Experts of a small language model.
Size: width 96, vocabulary 4096.
Experts: 192 experts in each of 13 layers, 32 SwiGLU neurons an expert, 3 picks a token, a sigmoid router, a shared expert of 64 neurons.
Training: 457M tokens, 7651 steps.
Below are experts of layer 10 (counted from 0) of a mixture-of-experts language model. Rows are named router (the router's row for the expert) and show model dimensions 0-95. Each number is 128 + 32 x the weight over its row's rms, rounded and kept within 0 to 255.
After each expert's rows: "comes before" lists some tokens at least twice as common just after its tokens as in all text. This comes from a sample of Wikipedia text that the model never trained on. Tokens count by the router's weight.

# expert 26
router [110  78 195 137 173 196 160  72 146  80 197  68 117 127 172 128  80 122  92 119 139 130  96  74 128 162 125 111 140 124 180 120 121 111 117 106 120 158 139 185  70  95 112 112  84 101 114 165 101 167  98  92 135  80 110 110 116 117 146 181 159 139 135 142 132 151  90 166 137 132  99 170 116 168 135  85 136 145 176 100  98 171 120 114 111 182 205 119 131 105 127 137 125 167 109 110]
comes before: "a ", "s ", "ing ", "s", "er ", "a"

# expert 110
router [120  44 176 131 139 143 150 125  85 146 155  41 148  87 141 154  85 136 111 101 147 113 101  78 161 125  92 189 155 163 132 103 101 136 159  93 138 142 125 150 103 154 165 142 104 117 146 176 143 124 101 117 206 126 133  64 136 135 157 133 139 141 113 107 131  84 110 160 145 115  60 109 103 203 149  89 149 151 115  94 160 178 119 121 131 145 174  74  80  98 169 121 141 171 133 154]
comes before: "–", ".", "; ", ",", ") ", ":"

# expert 173
router [106 122 137  71 169 150 116 108 158 115 154  58 146 113 185 105 137 110 168 157  94 117 160  79 139 152 152 160 147 135 136  68 115 124 147  62 124 145  98 118  68 156 128 121 119 114 194 160  98  74  72 145 143 149 122 103 124 161 136 130 205 137  77 122 134  71 120 178 199  70  86 152 109 120 151  93 131 152 152 133 119 136 125  80 109 142 160 114 103 106 167 115 116 147  93  69]
comes before: "of ", "by ", "and ", "in ", "for ", "from "

# expert 159
router [ 87  60 184 121 148 156 158 131 139 137 176  97 157  97 148 125  48 134 121  98 145 109  97  96 170 116 108 172 179 183 187 114 101 133 187 109 141 171  95 157 129 156 143 174 133 150 169 167 122 162  90 110 170 102 113  64 151 122 133 134 138  96  82 128 141  83 112 135 146 124  77 112  78 180 140  97 169 179 113 104 132 138 159 120 121 145 167 119 116  74 171 111 126 166 127  91]
comes before: ".", ",", "″", "0 ", "th ", "% "

# expert 35
router [105  88 142 111 232 173 102 112 122 116 148 125 131 121 197 104 115 109 157 134 134 128 142  77 128 105  62 127 131 134 159 106  98 101 144  98 157 129  74 144  55 147 103  97 103 126 157 150 106 117  90 111 136 168 137  61 114 119 159 142 149  90 131  90 186  98 121 132 172 111  94 144 134 157 116  85 101 150 147 127 108 175 138 145  53 130 151  92 103  76 135 114  85 140  85  51]
comes before: "of ", "in ", "and ", "for ", "(", "by "

# expert 134
router [106 101 187 137 200 139  88 110 126 133 137  70 146 133 152 111 118 142 108 152 110 121 115  83 125 177 109 142 183 118 146  98  68 122 127 105 149 131 149 127 127 143 143 137 123 140 188 140  76  99  60 104 138 137 139 113 164 150 129 133 140  96 113 128 193  88  92 156 165  24 117 161 156 164 174  47 124 142 172 143 119 156 137  54  85 117 162 116 102  86 155 138 135 138  97 117]
comes before: "to ", "the ", "with ", "by ", "from ", "in "

# expert 132
router [133  93 156 110 170 135 156  50 135 118 164  34 172 100 205 153 110 124 144 187 124  98  81 105 102 124  86  99 113 135 149 129  91 129 175 133 129 123 124 138  68 126  99 141 152 123 138  88 123  75 130 104 194 128 134  91  97 132 165 153 154 109  93 130 168 116  69 196 123 128 132 142 127 150 123  63 131 148 172 164 165 123 116 124 156 109 188  78 112 138 156 101 107 119 100 104]
comes before: "es ", "es", "e", "ely ", "ing ", "ial "

# expert 10
router [138  84 169 123 158 123 156  97 140 117 166 128 177 130 151 121 122  75 139 160 103 116 135  74 155 152 102 134 160 145 154 116  66  94 159  98 161 160 108 194  57 122 128 115  99 119 214 115  99 133 107 104 141 124 153  43 132 117 137 131 127  96  94 129 140 127 128 161  83 123 131 162 134 100 147  91 137 111  97 113  69 128 200  70 121 129 188  85  87  80 191 101 124 112 109 147]
comes before: "the ", "t ", "ces ", "ce ", "ty ", "eign "

# expert 98
router [123 110 132 139 152 192 177 104 115 111 135 116 114 148 162  90 121 127 128 120 135 113 109  89 120 176 105 145 175 134 137  75  97 123 133 100 152 135  84 195 112 191 142 146  76 135 133 219  50 108  85 101 139 124  92  58 140 145 180 155 157  98  70 116 149 120 111 136 149 121  94 112 152 134 151  97 169 129 139 112 137 171 145  72  82 143 177  94  75 110 169  89 123 137 149  91]
comes before: ", ", ". ", ".", "\n", "==", "' "

# expert 80
router [ 87  70 142 117 168 204 111  89  99 144 129  84 119  86 187 122 148 115 126 118  97  69 136  64 141  95  88 145 181 111 165  91  55 130 133  60 129 166 151 158  33 140 163 121 112 119 157 151 111 147 114 102 130 165 115  73  95 138 148 182 133  87  96 126 159 101  88 158 128 101 131 131 128 130 145 113 154 155 100 113 120 159 125 111  66  99 147 108  87 129 139 117 115 139 104  88]
comes before: "(", "| ", "– ", "B", "& ", "K"

# expert 68
router [121 119  99  82 226 142 130  73  88  86 127  77 215 142 114 141 132 148 163 149 126  79 122 101 128 152 135 133 131 143 101  62  84  87 122 100 146 150  87 149  82 113 128 164 139 112 125 147  82 115 133 138 164 127 146 119  85 112  98 137 141 108 112 118 124  60 130 189 128 109 124 151  88 162 155  64 150 123 128 111  92 150 168 122 100 161 177 144  71 127 168 115  91 190 113  98]
comes before: "that ", "the ", "ep", "used ", "us", "essor "

# expert 114
router [ 48  71 131 148 138 134 119 128 123  84 113  38 138 100 180 117  70 105 147 128 118 109 134  91 146 113 120  94 142 122 119 106 122 107  97 115 135 144  80 155  72 161 129 140 140 181 111 174 128  89  60 122 133 130 149  60 136 110 172 160 173 102  94  87 123  76 107 148  99  79  97 145 143 145 123 105 155 131 136  93 114 138 124 129 101 124 188  70  82 121 197 114  89 148 109  86]
comes before: "| ", "|", "|---|---|---|---", "\n", "of ", "was "

# expert 46
router [107  59 164 118 133 162 147 117 115 144 173  95 146  64 133 118  96 132 105 153 148 134  93  67 110 118  71 143 169 138 174  83 108  95 183  95 129 148 135 155  90 151 174 140  75 141 129 176 134 137 114 133 177 130 110  51 156 104 166 126 153 116 113 118 126  94 107 139 129 125 107 138  88 165 130  55 123 130 132  45 163 172 170  83 134 128 179  86 116  83 178 142 133 104 104 106]
comes before: ", ", ":", ". ", "th ", "°", "–"

# expert 48
router [147  83 143 130 130 178 111  92  71 124 153 120 148 110 138 104  74  86 116 139  73 121 102 105 140 154 109 167 129 136 111  90 101 111 140  78 155 150 106 163 115  98 137 127 136 153 148 139  80 107  69 130 161 133 126 107 126 131 167 160 156  27  70 120 151 101 148 153 187  68 162 168 133 122 132 127 167 154 175 108 105 165 147 115 138 182 170  77  89 121 162 117 109 188  75  80]
comes before: "The ", "==", "In ", "- ", "== ", "==="

# expert 109
router [104 126 196 123 180 185 109  81  87 157 164  56 122 172 186  87  94 114 107 112 116 134 106  77  85 109 103 166 152 108 119 106 130 102 132  77 102 124 111 190  87 128 157 141 158 124 136 194  70 154 114 117 155 151 117 113 135 124 133 179 109 105  96  87 168 123 136 163 132  98 103 165 128 140 144 123 168 119 121  83 118 171 117  54 114 164 209 130 147 118 126  90 102 149 103 118]
comes before: "a ", "en ", "z ", "an ", "o ", ", "

# expert 166
router [124  67 140 113 140 190 140  96  80 134 148 108 147 125 188 117 129 145 136  93 104  77 130 105 140 175  96 159 135 146 128 119  65 183 139  43 119 179 157 179  89 131 105 114 105 104 161 162 110  89 131 115 163 131 148 110 109 120 182 125 141 124 101  99 186  82 132 126 145  68 137 113 110 156 115 108 116 179 135  85 133 198 141 118 102 163 172  87 115 137 144  75 125 148 105  54]
comes before: "- ", "| ", "/ ", "Sour", "|---|---|---|---", "With "

# expert 55
router [101  68 160 122 159 132 107 138 117  86 159  94 112 106 186 125 127  81 100 122  72  81 169  92 125 130 145  99 147 143 108 141  79 135 162  97 141 162  59 167  80 127 140 134  83 115 143 169  67 108  75 100 205 145 105 111 106 141  94  94 133 115 101 113 185  91 129 124 194 100  68 162 132 119 152 119 118 119 169 100 162 182 101 113 130 171 169  89 139 122 172  92 121 112 136 114]
comes before: "in ", "as ", "to ", "on ", "for ", "by "

# expert 174
router [131  72 176 105 176 185 112 125 126 130 192  91 107 115 124 142 116 141 127 165 139  94  77 109 151 152  75 144 160 116 109  96 121 132 150 155 145 126 124 137  84 144 157 175 131 116 148 187 101 134 132 113 142 159  85 100 122 116 131 159 163 136 123 106 169 120 119 168 134 110  97 180  96 134 175 123 150 118 136 128 164 195 150 126  61 156 198 100  62 106 173  56 127 186  98  66]
comes before: ", ", "\n", ". ", "'", "-", "\" "

# expert 22
router [ 95  82 175  87 151 202 127 102 123 151 139  35 117 105 181 129 135 115 115 116 104  98 130  71 143 128  93 130 170 137 126 133  83 138 129 108 144 168 130 159  41 122 108 131 121 127 132 154  96 128  82  91 146 150 129  85 124 109 162 126 104 106  77  74 143  92 156 148 104  75 119 151  99 142 144  52 160 180 133 100 112 162 110 116  74  96 161  79  85 144 137 104 145 152  78 118]
comes before: "| ", "(", "|", "/ ", "K", "– "

# expert 117
router [115  88 165 132 163 153 143  78  75 102 124 104 123 125 161 121 128 120 129 141 131 121 102  97 169 126  99 210 160 172 155  91 117  82 138 123 113 157 120 155  71 114 103 128 126 150 194 160  89 133 123 108 211 138 130  79 101 101 154  99 137 113  99  97 188  95  93 107 209  91  81 135 134 106 127  70 142 120 101 129 179 142 113  74  96 128 180  89 101 105 150  85 139 143  84 127]
comes before: "- ", "\n", "\n\n", "Born", "Produc", "Succeeded "

# expert 24
router [131 102 174 113 165 191 159 111 118 147 131  97 106 152 116  82 115 127 121  89 137 130 126  59  94 171 110 153 166 137 155 137 164 156 162  81 113 155  98 150  89 121 144 131  76 131 108 169  88 159  56 154 170 107 111 122 153 112 153 185 169 111  87 105 163 103 112 152 129  81  96 144  93 127 103  93 146 137 146  58 141 199 112  86 122 114 191 122  87  86 146 101 123 143  89  62]
comes before: ", ", "\n", ". ", "'", ".", "s "

# expert 72
router [ 86  91 134  94 156 147 164 108 137 130 157  62 170 117 123 109 127 156 132 123 104 103  98  66 121 125  56 117 132 135 140 152  55 102 194 102 125 148 109 169  91 116  75 163 132 130 146 148  87 142  62 124 144  87 122  97  78  93 165 156 192  88  89 124 167 100 106 147 190 104 101 139 110 181 142 110 106 136 127 137 182 127  97 142 130 117 166 132  74 135 175  97  79 105 142  96]
comes before: "es ", "e", "e ", "es", "ing ", "ers "

# expert 139
router [143 102 178  89 183 182 134 124 142 160 149 109 122 144 139 146  83 145 147 114 103  87  86  96 146 151 126 145 129 117 146 102 102 129 177 120 165 162  90 128 133 133 115  72 125 122 181 176 132 185  70  99 136 156  85  70 147 128 138 140 142 104 123 118 187  91 150 148 180 104 164 121 143 158 170  51 192 138 133  99 156 174 126 100 116 117 204 103  66 101 176 128  88 150 147 134]
comes before: ", ", "-", "'", "\n", "j", "o "

# expert 116
router [101  99 145 155 147 190 157 131 151 130 104  66 135 136 187 163 124 140 165 150  89  78 143  45 167 170  88 160 143 107 110 104  75 127 131 152 147 134  84 183  52 141 148 105 119 138 158 129  99 109  48 146 138 102 123 103 124 122 153 117 121 132 127 107 152 115 107 129 140 111  89 156 105 180 140 107 172 126 167  79 125 126  80  76  80 147 203 129  88 118 161 122 141 156 124  83]
comes before: "| ", "(", "|", "of ", "in ", "were "

# expert 39
router [148 108 156 101 132 147 126  95 100 119 144  57 140  96 144 118 101 147 166 163 126  83 110  93 119 164  73 125 138 133 124  97  76 101 146  97 128 160 128 160  91 157 144 139 146  96 193 142 107 116  70  91 174 137 152 113 126 164 171 146 132  65  86 145 183 132  84 130 131  53  89 155  77 116 159  52 141 129 157  83 114 132 187  69 106 115 142 125 105 139 174 130 118 180  98  96]
comes before: "the ", "a ", "their ", "this ", "its ", "an "

# expert 92
router [ 73 108 167 110 189 192 133 103 117 135 171 106 129 116 149 138 135 102 106 109  82  93 100  65 137 116  89 135 147 134 122 109  83 118 128 122 173 166 137 156  77 124 108 121 116 157 149 155 130 159  82  84 151 146 118  63 125 111 168 124 120 113  79 133 156  77 105 156 133  66 127 167  80 170 110 107 163 162 142 134 115 194 119  79  62 123 141  94  96 115 182 115  87 171  62 106]
comes before: "and ", "(", "in ", "as ", "was ", "B"

# expert 155
router [111  88 160  94 170 168 113  66  52  98 161  59 145  94 155 140 117 131 164 155 109 118 118 126 102 151 107 160 148 166 110  81  99  74 120 123 150 192 154 160 129 121 151 132 140  74 172 139  79 117  65 120 125 139 130  88 121 125 141 114 107 103  89 126 180  81  90 151 124  78 109 177  94 119 152  76 172 146 158 138 109 150 135  47  96 136 171 115  89 100 161 110 126 143 115 120]
comes before: "the ", "a ", "his ", "her ", "him ", "in "

# expert 65
router [ 88 119 163 158 189 121 155 131 118 114 148  73 160 151 151 105 116 129 133 117 106 134 112  74  93 161 131 154 188  92 127  98 118 120 198 123 102 178 102 168 107 198 131 134  88  94 184 200  91 107 102 146 162 102 118 103 157  76 174 197 179 137  93 114 153 123 132 142 153 113  94 126 129 145 122 108 136 168 120  83 116  92 122  48 109 142 187 106 115 103 133 102 135 146  82 111]
comes before: ", ", ". ", ".", "-", "ly ", ") "